Experts of a small language model: a variant of Adam for the experts.
Below are experts of layer 2 (counted from 0) of a mixture-of-experts language model. Rows are named router (the router's row for the expert), down (a neuron's output weights, with its number) and show model dimensions 0-255. Each number is 128 + 32 x the weight over its row's rms, rounded and kept within 0 to 255.
After each expert's rows: "comes before" lists some tokens at least twice as common just after its tokens as in all text; "raises" lists some tokens whose logits its average output raises strongly, later layers aside. This comes from a sample of Wikipedia text that the model never trained on. Tokens count by the router's weight.

# expert 24
router [127 100 111 145 100 105 150 114 150  92 120 105 129 148 102  53 143 132 119 185 145 102 149 172 100 126 179 135 117 101 131 107 105 173  96 127 104 167 144 130 115 103 110  73  85 143 140 131 141 106  71  87  87 184  83 183 124 180 125 133 135 148 131 105 173  82  86  76  25 130  99  86 125 133 172 139 104 166 141 170 102 110 148 149 153  75  99  90 151 136 122 125 127 108 212 204 103 125 128 137  93 123 122 112 155 123 173  96 108 184 152 109  53  89  85 121 141 107 156 126 125 166 127 182 179  75 187 127 107 159 124 119  80 158 107 115  92 106 127 137 137 203 161 123 113 170 171 156 174  80 117 116  70 141 175  82  91 119 112 197  79 100 103 159 109  75 128 100 147  69 114 102 154  73 129 123 145 106  95 140 151 117 165 166 184 134  79 112 122 181  79 147 105  98 155 120  66 127 137 168 115 103 110 147 137 168 144 105 148 141 112 140 166  95 166 116 122 141 102 207  68 127 112 140 117 118 156 124 101 114 106 114 138 135 152 114 141 172 100 164 159 154 140 171 103 151 142 185 123 162 130 125 196 157 150 114]
down0 [103 126 101 185 166 135  84 114 153 114 112  80  99 129 111 114 108 173 156 126 100 150 177  86 170 153 168 146 146 161 114 167  95 205 123  88 173 212 116 104 130 134 153  94 149  95 104 127 103  97  86 205 146 181 185 156 124 176  55 101 103 165 105 185 142  66 137 143 124 110 161 136 108 154 185 114 150 165 132  68 149 159 159 147 175 108 135 182 124 103 109 155 131 108 119 159 168  61 147  88 122 139 117  60 120  93 137 176 127 107 114 127 104 177 125 128  84 125 146 129 139 111 185 208  89  94  88 179 130 113 109 122 104 163 109 138 110 126 170 145 159 145 123 113 128 164 166  96 111  71 163 123 103 153 146 130 125 143 144 112 101 164  73 152 108  82 123 200 140 139 123  50 162 128 165 125  96 139 161 125 116 119 153 139 107 161 142  72 155 145 120 145 147 135  81 121 164 107 108 148  80 157 109 145 151 127 104 114 184 157 137 121  95 175 163  32 119 102 156 185 127 158 156 159 143 107 182 103 118  73 125 148 139 170 132  98 172 123 174 169 171 113  97 168 154 130 126 173 128 119 123 145 122 135  96 180]
comes before: " of", ",", " |", ".", " and", " in"
raises: ",", ".", " and", " of", " ", " in"

# expert 23
router [ 82  62 117 196  96 128  96 122 177 125 148 103  48 132 178 153 101 109 167 113 132 154 160 163 149 114 124 122 107 168 182  94 115 124 189 125 128 134 147 134 179 101 150  66 180  95 141 189 132 160 143 125 135 125 148 151 163 113 181 141 165 173  34 140 133 114 182 100 120 178 148  84 172 118 106 107 116 132  97 117  95 117  86 173 159  93 130  66 153 143 142 152 204 153  86 157 112 139 104 107 122 147 140 157 169 181 151 167 193 128  80 119 142 124 145 115 178 156  94 145 170 165 137  99 173 132 116 140 126 187 158 216 139  93 138 144  95 145 122 171 180  78  64 117 134  95 130 109 146 166 151 128  53 168 164 161 116 140 174  79 156 167 169 150 134 133 106 141 130 179 131  84 139 142 142 115 142 142  92 127 100 126 123 139 133 159  70 165 171 127 166 128 122 117 143  48 166 151 130 110 111 123  74  95  71  94 130 104  89  85 139 107 150  98 128 131 151 108 115  68 133 127 177 153 112 133 101 117  68 112 122 126 155 137 143 104  74  81 171 158 132 167 107 150 176  89  96 110 131 154 133 109 121 127 129 104]
down0 [125 107 159 147 174 118 131 173  93  96 111 136 129 181 106 143 190 169 120 111 154 116 222 107 133 100  88 108 140 132 135 122 154 156  36  29 168  83 106 182 122 103 124  89 129  94 126 145 108 104 132 141 143  60 150 168 120 141  73 123 131 133 110 138 162 101 145 134 142 178 170 121 144 109 104 139 135  93 119 121 100 145 138 148 137 151 130 140 143 166 128 111 107 103 158 129 179 135  83 203 168 173 168 134 126 102 116 174 141  82 139 193 102  63 167 176 137 121 159 124 154 119 145 135 113 139 106 123 128  84 117 113 135 115 191 100 163 146 118 108 160 179 146 149 135 147  90 131 114 144  78 130 166 105 107 109  98 115 106 176 117 125 163 156  77 161 112 108  54  91 143 181  82 100  98 147 177 108 189 179 150 155 133 105  87 160 137 177 183 106 105  74 156 123  94 112 140 141 105  67  90  48 148 172 139 187 119 163 116 144 126 157 127  78 133 132 168 116 151 213 112 146 148 156 113 171 120 111 127 114 127 162  58  77 176 128 156 157 117 152 104 142 101 129 133 186 133 145 132 156  60 103 159 136 150  90]
comes before: "\n", " The", " In", " He", "The", " It"
raises: "\n", "For", "In", "The", "G", "S"

# expert 7
router [143 141 145 169 174 111 118 196  94  62 144 138 176  97 117 119 163 115 199 131 150 192 130 159 148  73 117 106 104 139 162 134 102 151 194 139  60  94  76 171 103 189 146 143 176 111 185 145 149 137 123 128 178 128 155  93 129 110  94 122 127  71 142 156 141 112  64 171 104 112 120  83  94  86 108  99 146 136  78  84 152 132 106 164 175 162  90  55 115 171 129 133  97 130 146  83 163 106 166 107 116 107 138 144  62 104 104 119  95 105 104  94 165  94 129  54 117  81 125 177  88 132  90 173 183 103  72  97 137 148  84 106 101 113 178 118  95 137 144 121  65 101  73 157 155  91 161  82 110 118 151 119 146 116 139 122 103 172 119 135 162  94 127 137 119 133 111 137 100 145  88 140 126 161 177 145 102 169 144 108 123 152 111 127 178 164 119  97 146 170 108 135 111 103  95 154 178 121 107  91 141 204 149  83 187 183 143 129 106 146 160 122 158 134 139 162 117 174 165 182 112 149 140  88 136 170 138 162 137 157 120 182  88 165 108 147 109 156 102 155 146  69 128 169 127 168 102 123  83 144 180 113  80 134  87 129]
down0 [129 156 108 144 111  50  95 136  98  96 102 107 101 130 102 144 122  96 147  93 106 174 134 162 106  93 213 103 157 163 128 109 141 101 106 166 158  80 148 110 144 163 159 168 163 155  92  90 100 102  89 138 139 179  80 128 127 110 157  66 137 129 106 167 145 162 142 179 121 144  61 178 150 134 132 175 144 139 132 106 119  67  95 133 190 125 121 173  94 160 105 163 129 195  84 146 161  69 142  81 140  90 125 146  84 157 140  97 153 159 148 103 159 104  55  85 154 118 138 142 141  88 174  80 148 125 123 144 114 141 164 134 133 142 107 183 175 158 102 132 172  98 157 125 123 126 152 114 138 143 178 171 106 123  97 109 107 168  60 112 143 129 118 170 153 133 127 141 141 165 131 162 106 137 164  83 131 164  98 160 139 121  51 156 180 134  91 202 121 172 143 128  94  93 121 103  95 173 132 172 112  36  75 130  48 100 168  51 111 109 118 120 114 105 164 130 140 120 124 128 137  66  93 115  89 136 153 129 129 167 128 144 110  97 122 156 147 114 106 103 163 183  87  98  94 143  89 123 168 154  46 121 153 169 119 106]
comes before: "s", ":", "ing", " of", "er", "ed"
raises: "s", ",", " ", " in", ".", " on"

# expert 32
router [106 179 192 164 143 106 143 101 156  65 107 112 143  97 179 156 118 153  79 108 129 130 155 181 191 152 131 149 132 153  87 161 104 167 130  77 119 132 132 188 163 107 141 184 123 128 138 141 144 176 100 212 177 157 141  98 153 131 151  83 156 158 157 174 145 130 133 154  75 114 140 141 170 105 126 144 131 144  95 139 137 174 148  69  79  78 117 127 106  91 103 110 138 166 210 115  92 155 150 152 138  93  53 104 121 183 160 157 153 133 105 157 124 177 109 170 164 107 138 140 105 131 133 150 131 157 176 116 133 169 112  68  85  99 108 132 167  80 122 113  90 164 158 122 152 142 115 112 160 223 131  88 112  85  72 186  95 139 153  79 152 171 134  97 149 152 115 125  89 116  65 128 121 172 133  90  99 162 117  90 127 128 139 141 146 148 138 180  67 117 105 125  91 152 141 104  96 121 170 157 129 133  73 187 140 149 142 128 126 121 105  90  70  93  92 163 124 113  96 158  69 112 113 105 161  91 100 122 106 149 103 102 164 139 141 109 150 148 107 152 144  27 152 140 170 105 159 103  91 113 194 181 157 125 128 137]
down0 [174 138 110 159 131 108 111 122  95 107 133 185  95 154 121 146  97 147 107 172 130 131 130  69 130 171  85 150 101 163 183 148 110 120 154 124 199  85 151  79 119 187  58 128 146 110 122 104 113  74 109 103 104 162 112 171 200 148 136 113 129 132 127  71 145 178  90 135  86  82 164 140  74  97 145  82 141 100  86 146 127 113 115 180 193 186 150 131 104 171 121 142 111 103 123  92 163  65 173 128 124 175 119 117 118 119  88 119  75 107 120 100 192 126 146 148 116  66 100 179 117 146 126 122 161 154 146 141 187 166 157 132 183 162 115  96 120 185 205 104 143 176 151 112  72 148  95 103 192 133 175 119 113 109 110  88 138 109  88 173 144 127 133 170 109 100 157 192 144  97 121 129 137  53  91 169 141 181 134 173 154 155 142 109 126 110 114 109 158 149 102 105  91  78 121 139  79 167  88 142 129 147 111 169 132 107 133 103 143 109 105 141 217 122 128 153 125 123 159 171 106  90 143 149 161 117  77 130 135  87 132 127 104 117 172 123 187 112 127 102  91 168 148 128 108 146 147 184 160 166  76 118 179 164 105  89]
comes before: " ", "\n", "---|---|---|---|", " —", " +", " −"
raises: "\n", " ", " chronology", " Succeed"

# expert 28
router [140 149  80 180 123 112 106  98 135 148 132 164 165 120 147 116 148 150 132 201 154 156 170 127 155 132 126 164 132 120 133  90 118 151 118  87  74 109 132 154 174 170 103 122  72 110 175 122 189  83 163  95 114 171 123 118 140 120 116 152  96  61 184  94 188  83 116 195 108  76 156 119 162  94 123  89 148 121  82 146 101  98 105 155 188 115  60 189 119 134 124 133 145 103 178 137 128 203  77 145 108 132 144  85 121 169 115 139 120 181 171  80 102 157 123 134  70  92  89 103 173 149 145 115 122 109 139 153 154 133 155  94 135 159 104 135 151 153 114 149 102 119 184 196  97 154 123 173 127 142 116 154  80 141 122 184 152 136  88 170 181 150 119 137 125 134 188 126 105 129 186 125 152 164 141 127 111 108 138 135 115 181 183 117 137  81 182 174 121 133  76 114  76 159  95 106 101 106 132  58  62 124 143 160  64 106 137 118 175 152 136 139 124 153 162 139  89 153 104 177 137 150  90 132 129 126 107 115 143  91 102 195 159  96 137 136 115 109 175 149 111 130  99 126 104 157 130 125  33 167 159 124  89  66  76 152]
down0 [139 187 156 174 172 103 173  98 122 178 168 131 111 177 134 107 144 121  72 116 147 143 163 105  87 172 125 100 111  80 171 127 116 169 168 152 151 110 133 198 194 152 127 221 133 140 126 136 146  90 120  72  77 117 104 125 113  99  53 197 142 146 187  72 123 140 145 140 137  46 140 156 123 145 113 148  82 109 112  93 112 104 128  76 150 160 125 135 132 128 125 150 118 114 116 129  94 102 132  64 132 145 127 124 109 111  86 143 131 129 143  75 103 125  76 172 135 123 116 171 148 139 108 204 140 121 123  71 101 173 119 177 159 135 126 124 133 107 143 115 103 100 131 151 143 132 118 113 177 155 110  59  78 173 118 155 138 100 153 149 169  96  91 124 113 132 107 191 160 180 149 173 134 135 160  76  66 137 115 160 126 179 128 127 127 149 175 109 133 147  78 137 131 137 117 113  65  42  63 102  95 147  93 159 105 181 139 108 181 143 115 126  96 143 102 163 116 122 203 177  91 111 101 108 143 164 107  95  80 160 168 122 172 135 182 172 143 116  55  88 124  82  87 113 140 124 143 131 143 126 110 123 144 162  93 121]
comes before: " of", ".", ",", " and", " in", " for"
raises: " ", ",", " in", ".", "-", " of"

# expert 9
router [ 63 187 136 153  92 143 121 150 230  88 161 153 135 102 118 136 139 127 109 133 125 166 123 101 136 116 138 142 150 125 134 145 133 172  93  67 152 161 162 126  95  89 144 157 101 134 128  92 155 111 141 117 106  91 112 136 102 113  84 120  80 165  93  98 103  96 114 117 122  87 142 106 135 107  75 169 135  85 150 118 132  85 120 124 206 113 127 179 115 139 162 120 130 140 111 169 190 149 138 111 141 144 134 132 132 167  98 145 145 155 102 131 116 122 182 158 144 106 130 148  97 215 134 141 107  83 170 138 136 136 136 105 148 172 138 204  86 178  92 120  80 108  90 108 157 173 119 123  30 108  55 115 144 115 124  37 173  94 180 164  86 101 156  73 162  82 112 152 170 127 162  93 115 142 132 148 135 101 123 152 113  79 181 128  50 106 132 127 160  91 118 139 175 171  89 108 169 144 138  53 128 117 134 146  95  69 189 148  90  66 130 118 108 183 126 104 171 166 130 162 169 110 122 124 163 123 145 124 143 178  91 121 126 130 127 118 151 135  77 130 135  99 170  93 117  97 148 214  97 175 115 139 119 148  88 100]
down0 [171 128 147 108 107 137 137  98  90 175  72 128 175 102 143 114 117 161 100 125 169 100  74 136 128 168  80  98 148 133 119 135 118  72  95 106 104 105 127  84 153 175 150 154  79  77 134 152 150 177  95 130 128 151 189 149 131 140 167 146 146 125 124  73 132 114 167 130  69 118 160 139 164  95 140 116 178  90 119 144 126 156 104 165 117 173 190 111 166 127 114 155  96 129 108 130 131 117 134 118 137  78   0 162 105 133  80 118 124 158  85 106 108 155 124  89 101 140  81 151 128  69 138 139 154 125 112 165 115 137 133 164 148 158 112  86  93 145 109 105 144 160 152 124 174  86 169 159 138 185 167 115 123 113 140 112 149 129 164  67 126 144 183 180 147 135 123  66  95 103 155 153 137 104  99  93 146 151 128  80 110 130 167 105  88  67 161 114 127 135 174 126 111 147 132  91 180 140 106 135 118  73 133 104 150 139 149 159 102  55 100 161 167 165  40 167  80 114 123  87 121 137  98  98  55 151 157 103 150  73 179 100  28 141 129 110  96 119 182 146 135  62 112 101  86 146 146 107 118  90 170 158 140 109 122 162]
comes before: " the", " a", " his", " its", " their", " an"
raises: " the", " their", " ", " these", " this", " those"

# expert 5
router [168 166 169  57 118 181 154 101  90 134 124 120 165 101 127 155 172 121 140 150  81 142 140 112 155 134 114 193 135 119 128 131 133  78 177 139  97 155 112 173  56 175 175 124  93 121 169 104 102 179 100 192 127 176  82 130 152 151 100 202 151 116 131 145 109 116 123 147 147 134  69 117 175 154 148 118  87 161 185 143 162  85 129  89 144 183 117 114 199 119 120 140 165  81 181  93 100 135 124 114 187  84  63  97  94 124 153  99 141 174 133 161  92  98 102 158 142  77 104 176 114 109 124 112  88 138 132 136 170 132 105 113 120 122 124  86 161 214  67 206 129 144 136 124 160 122 110 167 111  98 113  85  72  79 129 166 109 139  94 145 127 104 161  99 102  84 126 101 113 166 138 132 108  97 112 133 136 145 142 144 132 213 129 132 117 154 104  73 123 150  79  53 132 143  83 112 111 114 183 149 143 134 161 168 179 105 116 123 161 113 127  92 180 129 120 180 103 108 114 157 176 104 192 124 147 150  66 126 119 129 167 120 126 167 143 113 145 153 108 128  86  91 142 161 113 134 159  91  81 131 144 121 120  80 183 162]
down0 [112 157  99 129  97  80  92 151  90 135 168 110 230 136 107  98  96 131 132 149 114 179 135 133  97 132 108 153  57 166  89  92 154 147 114 130 129 111 145 139 157 170  88  73 122 134  63 109 188 154  79 149 170 146 103 113  94 103 164 151 174  77 115 153 142 116 113 160 171 115 134 105 153 136 128 142 126 146 119 105 174 127  78 122  97  86 119 177  85 137 159  81 161 157 127 160 139 182 144 106 182 122 111 132  95 171  40 129 145 130 131 204 120 150  76 126 164 123  94 192 113 112  86 107 100 131 117 104  97 171 116  72 117  98  72 122 197 147 116  80 114 137 179  82 125  78 138 144 184  89 138 137 104  73  80 164 111 125  92 107 120 129 134  95  81  72 203 167 149 147 167 135 105 154 137 114 156 110 124 105 153  88 133 165 129 108 103 151  91 146 118 137 112 104 128  40  84 162 108 117  72 128  91 142 110  85 120 128 149 149  96 126 173 105 107 112 127 180  99 141 119  97 162 155 136 193 143 130 154 118 150 123 127 161 108 153 110 147  88 127 170  83  75 112 157 182 178 163 158 103 146 100 179  96 157 157]
comes before: " |", ".", "0", ";", "–", "5"
raises: ".", ",", "0", "\"", ":", "–"

# expert 15
router [140  91 140 163 115 150  99 164 129 117 140  89 122 122  97 153  62 135 158 129 160 155 103 174 128 122  97 123  40 206 127 118  96 123 107 183 131  92 151 110 180  55  75 164 105 184 142 167 130 113  91  87 215 140 150 129 101 120 105 179 169 116  48 121 144 153 136  90 152 148 163 116 113 176  50 126  96 114 156  59 113 193 127 148 126 141 122 109 111 147 173 123 106  72 102 107  87 115 134 145 134 141 116 136 119 190 150  97 131 167 103  85 117 111  80 172 138 109 157  86 190 173 158 121 131 121 186 123 102 134  85 131  84 128 151 156  98 121  91 165 125 121 168 126 176 133 124 149 139 131 106 127 164 101 161 108  97  64 118 111 119  67 148 144 128 123 120 176 110 130 129 158 108 114 115  86 165  99 117 132 126 135 138 103 107 181 125 162 155  99 105 139  87 116 173 127 119 140 124 145 148 127  81 152 141 161 113 125  87  46 147 200 164 142 137  82 129 121 114 176 118  95 139 177 116 120 202 135  91  69 170 171 156 100 117 136 157  81 119  82 112 121  75  79 160  89  80 143 136 196 115 117 155 126 178 168]
down0 [102 171 138  90 144 133 202 138 128 118 159 142 154 101 121 113 183 127 186 201 158  95 129 126 172 152 117  84 160  96 134  83  81 185 162 133 138  61 169 147 112 178 108 140 112  96 164  97 132  78 102 118 104 166 104 163 149 124 136 187 102 150  98 140 102 120 112 178 168 180 102 132 152  75 177 135 113 123  93  97 149  59  68 109 132 121 145 133 127 106 174 164 197 137 159 148 180 154  52 186 132 197 183 148 101 111 111 136 146 123 164 149 128 163 161  93 158 134  88 133 109 156 118 156  97 108 163  92 137 148 157 161 115 156 144 130 176 128 129  74 124 149 207  89  92 113 155 153  50 140 132 129 148 136  84 137 173 180 148 123 145 143  69 105  82 172  91 107 135 155 143 166 184 131 120 152 129 153 163 144 160  70 130 131 177  92 129 167  99 144 186 155 198 126 110 132 120 136 163 124 147  76  90 146 104 138 132 104 160  62 109  96 125 126 124 154  95 186 130 109  79 128  82  99 151  88 117 153 145 120 123 124  75 104 100 122 121 151 120 207 138 128 162 123 137 138 160 107 109 149  96 149 111  84 117  93]
comes before: " and", "6", "5", " which", "4", " but"
raises: " respectively", " including", " which", " but", " resulting", " while"

# expert 20
router [120 164 152 159 110 109 124 131 139 141  99 117 140  99 102 159 184 156 117 151 117  87 123 132 154  76  91 154 160 117 136 140 197 122 173  96 120 106 154 180 121  74 171  84  98 112  98 108 110 133 118 102 113 127 106 142 142  91 161 104 144  81  81 150 131 168 130 104 154 153 108 178 161 106 166 105 170 107 151 162 157 110 146 188  86 115 154 142 145 142  84 172 180  75 130  71 189 154 163 169 135 149 183 140 112 147 148 132 115 135 176  75 144 136 129 152 138 138 123 124  84 138 152 127  85 124 128 117 143 101 146 181  89 131  67 114 142  95  47 127 161  80 158  93  76  99 109 130 172 164 158 120 127  97 172 121  98  74 183 139 113 189  98 139 188 132 142 147 125 161 131 110 101 147 150 121 157 103 171 137  79  83 118 106  59 141 113 107 126 166 140 207 144 135 128  95 133 150 124  97  85 122 111  90 131 101 108 174 166  49 137 200 137  66 108 170 139 162 158 139 145  64 109 198 139 164 121 109 104  82 112  92 123 148  93  52 124 101  79 174 109 130  90 117  81 144 124 129 197 112 114 119 143  81 163 193]
down0 [131 162 129 206 104  49 135 140 128 115 170 190 121 140 112 124 124 136 120 188 122 152 128 111 145 137 106 115 106 154 158  92 109 130 145 167 145 125 145 178 112  50 137 119 108 137 130 167 139 139  67 152  77 140 128 143 142 155 151 100 127 137 158  82  82 115 156  14 100 113  95 135 131 104 100 126 127 107 126 151 114 139 145 105  87 107 150 109  96 132  94  79 181 196  93 141 113 130 126 167 134  80 106 148 118 182 123 123  96 171 108  78 103 105 134 175 158  73 121 178 129 164 112 128  74  77 103 176 169 163 159 101 137 120 136 158 106 159 101 131  21  66 125 155  64 180 157 122 123  90 150 130 137 115 169 132 111 105  91  74 120 120 143 106 102  53 147 109 115 165 158 127 104 169 123  93 112 104 129  96 127 106  85 144 132 130 160  91  92 115 123 175 100 134 106 140 157 176 110 134 117 207 156  84 129 129 166 114 124 180 105 174  74  64 137 116 116 124  86 111 175 172 119 141 146  94 107 126 182 109 125 105 230 109 135 101 114 162  82 131 107  65 118 125 157 178 137 125  99 157 108 103 136  82  98 117]
comes before: " ", " the", " a", " his", " October", " January"
raises: " the", " ", " a", " that", " their", " this"

# expert 38
router [102 161 155 110 175 155 144 111 129 154 121 134 159 115  97 108 140 165 117 114 139 154  75 148 166 120 134  77 172 121 125 185 127 153 164 149 149  81  92  51 178 176 128 130 152 139 109 113 127 130 139  88 176  78 156 166 152 180 137 143  46 125  84 103 117 140 100 122 171 145 141  95  70  91 136 107 142 161 116 123 142 128 166 102 113 157  76 106 159 162 127 125 121 142  96 124 175  94 166 139 121 166  87 142 143 136  92 124 112 122 110 119 116  86 107  99  96 170 146  96 137  83 162 100  98  79 132 113 176 157 125 126 129 189 206  81 151  99  89 166 125 212 138  55 152 164 140  85 132 126 113 112  72 144 126 131 129 136 165  72 129 134  73 180 184 122 149 115 152  89 104 164 163 110 170 113 185 114 103 106 129  93 102 115 105 118 157 140 178 152 166 167 192 130 145 115  50 106 132 110 128 151 163 100 114 135 144 218 138 189 142 129 120 139 129  56 159  92 134 135 160 145 145 115 169  37 130 160 103 112  98 147  81 169  70 104 115 114 180 133 120 110 179 105 126 136 120  92  77 132  73  81 110 149 134 163]
down0 [166 120 126 137 170 135 174  39 141 124 111 122  58 142 141 167 101 147 116 143 104  72 143 162 140 138 117  97 133  63  87 138 102 140 211 163  80 101 170 101  93  77 127 112  87 102 145 102 191 131 148 105 109 159 153 163  87 150  98  93  95 198 132  93 124 125 157  68 135 160 149 156 177 131 162 141 105 160 107 119 133 149 118 112 124  84 189 137 147 117 142 116  46 145 189 175 122 140  97  71 132  95 162 177 121 131 103 131  92 136 126  64 148 134 140 127 128 158 134 138 108 147 116 119 220  96 142 137  93 117 128  96 160 110 168 128 148 126 162 123 126  74  98 153 115  89 159 106 135 158 154 122 157 164 123 112 133 120 178 119 216 104 115  56  93 177 101  70 124 130 146 136 147 151 159  89 194 107 149 184 136  56 141 117 144 104 123  85  64 125 125 123 123 160  66 108  98 145 169 131 144 128  88 114 128 156 137  75 106 130 100 130 128 151 108 150 144 157 113 107 140  55  67 148 132 194 130 134 139  90 108  62 149 146 142 166 127  84 127 131 134 160 123 137 131  99 121 100  73 110 107 184 142  56 155 127]
comes before: "-", ":", "\n", "=", " •", " List"
raises: " ", "\n", " |", " and", " A", "."

# expert 22
router [169 146 115 165 120 144 113 136  85 145  78 161 159 139 121 135 164  85  82 123  24 150  66 198  85 141 111 107 180 155 139 136 164 152 150  70 100 133  87 110 158  96 151 151 137 161 153 120  97  76  71  87 157 140 153 160 125 160 145 144 151  93 171 133 129 132 188 151  52 140 110 144 103 195 177 113  97 153 154 121 111 212  97 166 169  82 145 182 150 113 124 112  88 142 109 170 138 123 139 101 101 160 123 151 149 150 149 136 137 172  93 178 129 156 180 123 133 104   0 177 166 121 128 148 186 121 172 101 139 141 120 145 166 103  89 141 132 182 139 162 133  85 153 127 155  87 112  92 104 132 132  99 124 148 141 107 172 136 182 104  77 148  95 136 105 134  98 103 116  86  92 129 147 136 163 116 106 136 122 144 149 106 122  90 161  98 154 163 105 140 160 137 184  72 119  93 130 147  90  94 105 115 134 152  80 161 134  85 122 144 105  97 111 145  57 141 159 112 151  81 134 127 155 152 116 128  83 109 129 168 173  95 125 161 130 105 163  80 175 160 165 110 131 144  79  72 131 138 159 143 148 173  63 127 160  98]
down0 [192 152 150 140 139  76  90  86 103 144  92 136 152 118 116 134  88 104 162 150 129  98 109  97 113 116 133 102 155  95 166 115  72  86  90 156 130 138 112  58 104  83 230 126 151 110 144 113  46 121  82 165 103  97 127 102 195 159  73 142 172 140 145 110 123  72  70 131 121 172  77 114  99 182 124 142 113 148  97 169 181 115  57 122 113 106 145  97 143 137 146 125 161 192  62  96 178 125 117 139 138 168 122 144 129 177 146 125 183 101  78  86 165 181 114 152 156 133 110 182 170 105 129 129 166 133 162 116 190  50 137 121 125 122 158  98 157 117 178 133 161 215  99 127 113  94 130 155 104 149 118 113 128 182 153 134 116 113 156 136 155 146 170 136  89 162 175 108 122 115 117  95 101 153 167 148 118 148 127 115  94 148 123 135 135 160 111 145 151 122 113 120 103 126 138 104  71 142 124  95 118 101  77 131 126  95 106 145 130 130 100  87 168 184 146 142 141 111 122  57 158 121 129 115 169 120 127 101 217 149 137 105  10 133 168 143 133  89  86 129 119 151 148  99 135 130 127 159 213 125 113 135 124 141 132 133]
comes before: "\n", "|", "-", "==", "The", "==="
raises: "-", "The", "|", "==", "===", "\n"

# expert 29
router [112 142  85 198 122 101 125 111  98 124 110 145 167  74 135 161 172 127 133  83  90 118 141 108 137 111 150 140 155 142 195 129  90 186 146 131 109 165 162  96 100 132  90 122 155 117 132 179 157 120 159 103 110 176 120 121 153 175 100 150 136  55  94 123  96 153 141 168 119 155  96  94 133 141 172  88 112  94 115 103 119  93 144 198 123 165 110 122 136 170 154 165 168 139 129 153 179 109  96 156 136 119 134 113 182  79  79  91 146 134 117 131 210 167  99 143 155 137 178 115 176 168  95 169 101  74 162 102 112 191 138 139 123 130 120  94  61 111 128  81 141 134 137 106  95 106  57  69 117  90 140 114  85 180  73  84 158 186  62 106 120 184 168 103 186 106 106 122  76 127  97 126 100 176  95 122 119 118 167 100 135 162 137 166 135 133  72 143 128 153 180  83 118 126 117 123 131 101 139 131 110  91 115 139 123  77  85 103 176 173 192 123 119 117 132  93  96 176 155  98 150 122  86 101 108  94  96  94 116 106  77 126 137  77  64 156 153 169 102  69 137  90 117 131 168  81 151 140 148 113 151 144 121 205 146 147]
down0 [140 111 140 215  84 117 122  81 137 142  82  63 136 150 171 153 125 135  87 147  89 139  76 109  86 147 178 180 170 102 121 110  95 107 131 145 152 123 111 132 168 149 113 174 165 164 177 142 144 154 123 112 113 198 196 127  89 146 195 121 126 133 135  72 148  93 104 141 106 138 152 147 133 125 157 103 162 122 161  84 188 131 158  87 152  62 122 139 220 132 170 134 191 147 104 153 102 148 138 206 149 116 209  87 127 100 132 150 117 128  82  82 126 142 114 123 114  97 158 109 134 100 173  93 171 132 158 153  78 104 156  72 112 126  91 116  88 156 117  96 111 136 155 156 120 126 203 192 134  76 104 165  96 103 126 116 167 138  75  87  79 116 105 175 108 115 169 142 120 203 155  69 161 122 127  76 173 140 105 127 164 117 118 205 102 127 167 112 130 110 123 153 159 142 133 136  92  70 121 107  83 106  81 138 199 163 180 114 187 145 106 110 140  92 132 124 111  95 139  98 131 148 121 129 131 126 108 118 145 122 112 175 117 123 132 103 131  95 185 121 162  97 136 153 119 126 160 118 135 130 107  85 191 161 128 107]
comes before: "s", " |", " of", ":", " War", ";"
raises: " ", "s", ",", " of", ".", " and"

# expert 3
router [ 94 129 135 132 113 187 113 112 181 136 126 167 130 104 165 117 122  62 164 140  98 110 143 113 191 131 136 118  89 148 173  92 118  51 117 107 152  74  80 152 123 122 132 185 114  97 129  88  85 114 128 114  82  94 131 154 124  88 133  91 182 146 117 147 105 148 101 104 178  89 151  70 141 163  94 123 146 116 111 101 172  74 127 158 103 100 183 139  93 184  50 121  81 151  79 101 113 103 112 158 146 142 142 158 178 123 238 148 144 107  94  91 147 121 114 149 135 106  63 122 154 137  97 139 140 105  48 108 114 135 114 125  91 129 170 126 136  95 152 173 104  97  96  98  93 160 121 182 120 104 158 136 133 143 120 103 119 119 164 118  73 132 147 104 152 147 131  75  65 136 144 104 167 158 119 122 126  91 132 122 194 151 114 159  89 104 150 157 139 187  76 129 203 128 138 101 127 131  52 142 144  94 117 105 127 174 154 126 189 123 123 141 133 105 177 147 170 124 163  50 171 199 142 133 189 152  85 124  87 134 114  89 139 157 132  98 119 143 168 111 168 179 157  83 163 156  87 125 161  93  96 157 122 154 134 104]
down0 [144 138 146 164 176 158 123 105 129 156 134 135 181 154  97 135 123 129 114 115 151 153 119 159 114 138 186  70 158  74  30  96 141 119 136 193 107 121 144 103  79 129 113 141 120 117 127 158  43 125 135  60 176  85 157 160 215 114 203 125 124 157 112  70 105 118 152  77 151 147 140 143 130 163 118 165 103 139  77  69 186 160 106 203 125 127 132 106 142  70 124 131 162 141  58 124 135 132 136 146  88 151 167 141 148 118 172 109 130 160 126 159 125 120 141 148  91 113 101 251 151 112  67 116 164 182 116  95 102 128 145 123 168 184 131 148  76  85  91 121 134 113 101 131 156 141 130 104 114 136 110 107 135 102 140 145 111 148 130 133 147 129 229 130 123 176 155 165 104 208 133 145 123  80 132 175 126 151 146 112 118 145 129 116 117 131 120 168 122 166 115 133 167  93 184  94 139 118 120 131 122 105 144 134 125 148 124 197 127 106 121 118 151  83 122 104 142 100 147  70 168 143 140 135 118 173  79 116 122 146 107 106 224 172  78 107  91 187 172 164 141 142 112 151 104 134 139  76 107 116 147 125 139 162 130 152]
comes before: " the", " a", "1", "born", " well", " an"
raises: " the", " a", " their", " an", " that"